config = dict(
    num_hidden_layers=14,
    hidden_size=256,
    experts_per_token=2,
    d_expert=192,
    d_shared_expert=0,
    hidden_act='gelu',
    normalize_top_k=True,
    init_std_router=0.017,
    vocab_size=4096,
    beta1=0.95,
    train_tokens=592000000,
    max_steps=9456,
)
Below are experts of layer 7 (counted from 0) of a mixture-of-experts language model. Rows are named router (the router's row for the expert), up (a neuron's input weights, with its number), down (a neuron's output weights, with its number) and show model dimensions 0-127. Each number is 128 + 32 x the weight over its row's rms, rounded and kept within 0 to 255.
After each expert's rows: a language model's description of what the expert responds to; "comes before" lists some tokens at least twice as common just after its tokens as in all text. This comes from a sample of Wikipedia text that the model never trained on. Tokens count by the router's weight.

# expert 17
router [102 117 179 139  99 140 111 119 160 169 123 142  99 127 121 121 137 157 128 101 182 151 157 166  83 196 138 173 162 112 105 159  93 149 153 158 172 136 176 120 102 103  63 128 166 111 143 171 196  90  73  91  95  77 140 105  96 130 117 166 109 115 136 179 150 142 140 194  76 156  88 177 120 160  75 139 139  57 108 173  88  64 185 165 175 138 152  79 134 162 106 111 107 129 141  79 164 144 139 158 173  86  97 179  68 130 137 163  92 157 206 109 116 153 117 138  83 105  99 139 129  95 113 157 138 108  64 141]
up1 [202  84 113  67 107 110 111 105 178 155  72 146 105 134 165  68 108 116 157 135 140 132 149 148  91 197 114 135 170 114 103 122 128  97 109 181 134 157 127 113 102 123 160 110 109 109 147 111 168 140  86 141 122 123  99 112 102  81  93 162 170 128 162 197 150 155 137 152 136 118  87 142 120  97 110 111 137 158  85 121 118  87 195 133 148  99 172 135 156 137 126 130  73 140 150  75 155 120 132 169 112 100 123 180 108  51 150 167 139  72 152  71 101 104 115 125 121 102 123  80 170 108 196 130 114  88 156 112]
down1 [141  95 185 139  39 147 149 153 124  90 129 102 196 134  89 200  84 131 132 137 105 161 107 103 163 130 123 115 130 151 162 162 136 166 130 139 107 144 140 130 164 122 117 150 140 156 126 150 144 128  30 150 117 124 127  80 101 103 145 150 200 138 121 165 124 105 156 142 125  78  83 131 123 137 146 140 126 114 169 157 150 129 120 153  83 168 114 120 146 173 115  70 112 123 127 150 148 186 148  75 132 142 142 156 153 123  61 105  87 102 139 177 126 137 124  99 152 128 136  91 112  56 111 156 121 126 140 158]
What it handles: Sentence and section boundaries. Sentence-ending periods, paragraph breaks, heading markers like == and ===, and sentence-opening words such as However, While, Later.
comes before: "The ", "In ", "He ", "It ", "==", "== "

# expert 28
router [120 160 153 147 157 206  98 115 135 149 128 121  95  90 136 136 135 165 137 119 131 116 177 157  54 192 146 146  83 153 100 173 123  78 179 189 133 111 180  98 116  96 113 152 156 111 156 107 140  95 110 114 100 145 127 122 123 105 128 117 119 111 154  93 154 178 120 138  85 139 108 144 110 123 124 158 135 146 122 157 103 127 213 159 154 137 130 130 156 144 106 122 136 118 138 113 140 107 158 167 152  44  45 150 109 127  80 125 111 136 167 137 120 121 123 122 124 108 128  82 133 102  46  92 183 137 121 149]
up2 [ 95 144  95 116 182 117 135 114 148 127 128  36  55 119 147 136 176 103 121 162 140 124 117 178 118 155 159 112 113  90 135 207 113 130  97 176 143  71 100  65 135 110  75  86 141 113 116 145 176 138 167 144 129  95 133 143 105 135 126 110 132 115 134 112 153 100  99 126  96 101 106 122 157 162 111 178 203 117  94 128  88 146 169 129  99  87 155  75 101 171 140 120 106  80 140  96  75 116 159 142 126  71  47 107 157  98  76  89 166 167 127  87  98 138  48 107  74  77 118 153 112  86  75  86 111 120 175 125]
down2 [134 161 100 120 167 114 137 136 119 152 117 106 124 116 149 108 101  94 114 126 114  81  76 168 151 130 193 133 138 100  49 195 118 126  78 122 135  82 167 140 156  82 157 125 125 152 121 117 136 199 206 100 109 111  71 148 141 114  98 129 124 154 109 107 142 143  82  81 104 114 155 132  75 137 102 185 113 116 139 111 175 134 134 119  73 106 116  62 176 130 179 141 133 129 159 154 142 152 130  63 160 135  96 124 134  64 142 119 117 145 162  63 102 136 187 161 166  99 164 125 122 123  88  79  81 132 143  96]
What it handles: Years and sentence ends. Year digits after century prefixes like 199 and 201, decade endings, en dashes in ranges, and sentence-final periods.
comes before: "\n\n", "\n", "–", "0", ", ", "5"

# expert 9
router [ 89 173 182 125 116 160  99 131 141 134 145 122 104 125 166 116 155 165 143  85 165 186 118 115  81 171 136 137 114 152  71 169 115 116 134 117 148 146 170 142 126 107 108 150 164 107 157 125 156 104 100 126  89  38 109 137  88 115 122 129 124 137 182 177 180 169  97 153 118 142 121 169 110 120  94  95 183 117 138 162 102  74 195 150 182 112 157 187 175 136  77 101 120  77 193 111 145 150 138 132 160 118  68 227  86 142 141 107 149 154 150 119 103 139 105  85 143 122  69 142 108 109 125 146 131 143  75 128]
up0 [127 133 108 137 111 149 144  87 144 106 109  95  95 129 101 186 122 134 144 156 171 121 174 118  92 130 111  98 120 198 110 150  65 104  93  94 184 128 121 112  96  95 111 128 153 122 163 151 110 136 152 100 138 102 109 122 103 114 130 132  67 107 208 147 118 144 104 153  97 133 134 201 115 135 160 142 138 126 111 191 120 149 107 124 134 203 136 149 153 124  99  86  90 131 128 159 175 142 136 177 141 138 165 120 114 157 145  94 147 184 131 129 108 133 136  69 136 148 157 120  89 152 156 100 146 116 156  91]
down0 [162  90 164 164  95 111 161  96 161 104  57 120 111 161  88 117 115  64  93  83 126 158 131 102 137 133 103  91 171 158 151  62 110 112 108 145 141 102 146 166 127 145 155 120 120 176 110 130 165 100 145 144  80 114 160 164 135 113 107 109 154 108 141  75  93 132 136 135 138 130 137 112 136 146 115 128 143 129 133  99 119 169  89 140 141 166 150  86  88 114 154 105  74 205 151 122 174 150 121 151 135 120 114 142  99 102  55 146 175  86  91 135  47 109 135  87 168 159 108  77 125 161  87 134 110 101 118 151]
What it handles: Word endings before punctuation. Final suffixes and whole-word endings just before a comma, period or line break, e.g. -s, -ation, -ity, -ence, time, over; also sentence-ending periods.
comes before: ", ", ". ", ": ", "\n", "\n\n", "."

# expert 20
router [148 150 164 171 142 136 155  75 149 151  96 131 125  85  97 115 159 143 134  69 141 137 178 159 102 125 122 135 112 165 136 153 117 112 171 175 171  73 192 163  67 106 108  97 125 123 136 123 142 110  78 119  98  88  74 150  80 109 128 174 121 120 112 162 121 131 132 160 133 109 145 146 100  96 119 142  89 135 122 103 147 128 147 162 137 136  96  94 121 104 118  91 145  92 179  94 102 153 108 151 173  82  50 178 116 146 140 141 123 140 211 133 122  48  83 171 105  66 133  57 137 132 146 130 140 112 165 120]
up2 [147 156 145 133  97 166  92 124 135 132 127 158  20  73 182 104 168 162 124 145 124 154 186 139 123 134  80  88 123 147 163 127 117 127 152 155 166 156 111 139 125 166  83 124 107 124 109 135  92 174 146 103 123 136 162  51  94 130 105 153 102  96  72 112 183 147 103 135 130 132 131 116 128  83 122 148 167 170 130 122 136 110 120 153 191 138 116 140  92 172 176  87  79 149 173  83 182 121  76 120 122 118 144 115 119 114 142 151 120 106  75 116 121 159 126 132 126 166 139  94 153 134 181  72 107  83 139 199]
down2 [190 139 183 159 110 129 109 141 157 135 138 132 110 150 155 175 165 144 110  62 155 143 113 101 101 162 122 169 140  87  81  84 172 127  71 138 186  96 168 164  62 166 110 112 124 115  82 134  87 123  61 109 153  63 179  91 162 182 113  90 133 126 139 180 138 146 134 121 123  89 133 156 128 113 112 163 131  80 122 112 138 119 124 125 127  86 124  85 129 162  56 158 122 130 171 168 113 122 134 121 161 142  91 119  95 136 171 146  92  85  75 121 150 165 161 121  74 121 150 109 169 103 132 122 169 135 120  79]
What it handles: Dates in tables. Month names in dates, usually in table cells or release lists, such as November 4, 1975, October 1994, plus nearby year digits.
comes before: "201", "200", "202", "199", "1", ", "

# expert 22
router [109 133 148 173 136 199  89 145 176  97  99  77 104 108  84 117 168 164 155 118 124 154 177 139  96 152  92 131  68 103  58 114 106  80 135 151 156  68 142  94 111  82  80  81 156 140 191 129 176 102  64 137 111 121 150 131 126 128 104 167 114 126 178 173 147 137 175 158 151 103 119 118 114 107 121 200 178 122 100 176 116 120 160 159 111 132 137 143 155 161  99 125 157 147 180  96 131 129 102 161 182  62 110 130 121 162  78  79  99 137 146 160 143  75 102 182 162  91  99 130 122  92 132 115 134  96 132  80]
up1 [127  99 112 139 136 113 105  86 119  88 117 101 119 135 113 110 197 127 152  75 119 104 106  99 161 126 151 171 152 151 165 143  90  93 127 143 107  80 119 108 166 145  66 108 171 101  99 130 175 121  78 142  77 183 189 116 128 137 110 209 134 146 136 180 165 199 155 136 125 104  99 151 117  71 149 142 106 112 163 103 130 142 153 160 102 124 124  62 180 126  81 112 119 168 124 110  79  88 116  93 178 174  86  72  63  86  76 109 150 117  92 154 192  66 133 144 165 151 142 146 175 118 114  85 110 122 164 114]
down1 [161 139 183 150  86 131 114 118 151 179 122 144 149 175  98  98 121 132  87 151 121  84 165  91 103 124 133  84 117 124 123 168 147 118 122 129 152 166  74 135 158 121 145  91 119 126  92  83 127 117 128 160 147  90 154 113 115  76 128 150 206 137 124 164  78 171  99 118 112 103 114  54 162 122 120  86 140 155 120 200 136  96 121 126 164 147 160 123 154 101 109   0 144 103 114 110 155 166 191  86 125 106 149 166  25  80 123 126 103 183  65 173 112 170 115 216 187 103 157 110 129 174 100 170 112 133  82 171]
What it handles: Name and team endings. Final pieces of foreign surnames and country or club names in sports lists and tables, e.g. Garrido, Kiprusoff, Southend, Japan, Cup.
comes before: "| ", "(", "and ", "was ", "in ", "is "

# expert 8
router [152 100 104 132 121 112 151 140 123 147 153 113  94  64 124 105 131 161 144 137 139 136 180 221  87 112 109 128  56 120 100 137 117  73 165 184 148 108 160  92  69 118 128  95 151 166 163 128 138  94 134 132 102  98 139 111 133 127 133 133  79 130 161 141 194 166 118 231 163 120 127 144 159 114 120  87 186 111 114 161 113 122 126 110 176 122 173 113 118 154 136 119 140 140 158  66 182 109 145 180 182  94  54 129  46 175 142 128 134 174 118 140 133 114 107 111 157  73 114  97 117 112 121 149 135 106 147 127]
up2 [146 110 106 105 135  67 120 162 139 187 158 129 170 107 125 130 163 119 173 185 116 101 104 123 102 132  98 117 131  75 119 129 102 111 189 144 145 142 102 126 174 109 133 141 149 136 130 163 139 135 121 121 149 104  52 115 163  98 170 134 113 182 126 137 176 141 203 139 119 114 145 124 187 119  56 108 112 156 122 176 142 151 128 103 150 156 157 131 148  79 117 168 136 107  89 105 134 154 110 102 180 132 151 119 112 140 151 127 184 174 121 166 105 126 152 134 127  98  75 115 147 140  65 114 105  52 140  79]
down2 [145 168 132 107 135 121  88 108  78 133 128 148  90  84 103 127 115 137 183 111 147 132 178 158 113 112 130  96 182 174  72 124 111 105 112 138 104  66  98 138 155 165 127 143  88 155  99 161  72  97 164 118 120 119 197 109  73 108 138  85 135 175 103 188 174 111  51 144 157  95 164  84 135 134 115 125  77 175 119  86 116 145 154 153 184  89 135  92 158 152  74 146 112 161 128  84 115 119 133 147 206  76 127 148 158 138 121 162  80 150  91 133 153 139 176 177 121 117 123 154 168 111 188  67 196 168 105 100]
What it handles: Table numeric cells. Digits, decimal points, pipes and dashes inside numeric tables of sports stats, scores and vote counts, such as 6.9, 4–0, 1,442.
comes before: ".", "0 ", "–", ",", "1 ", "2 "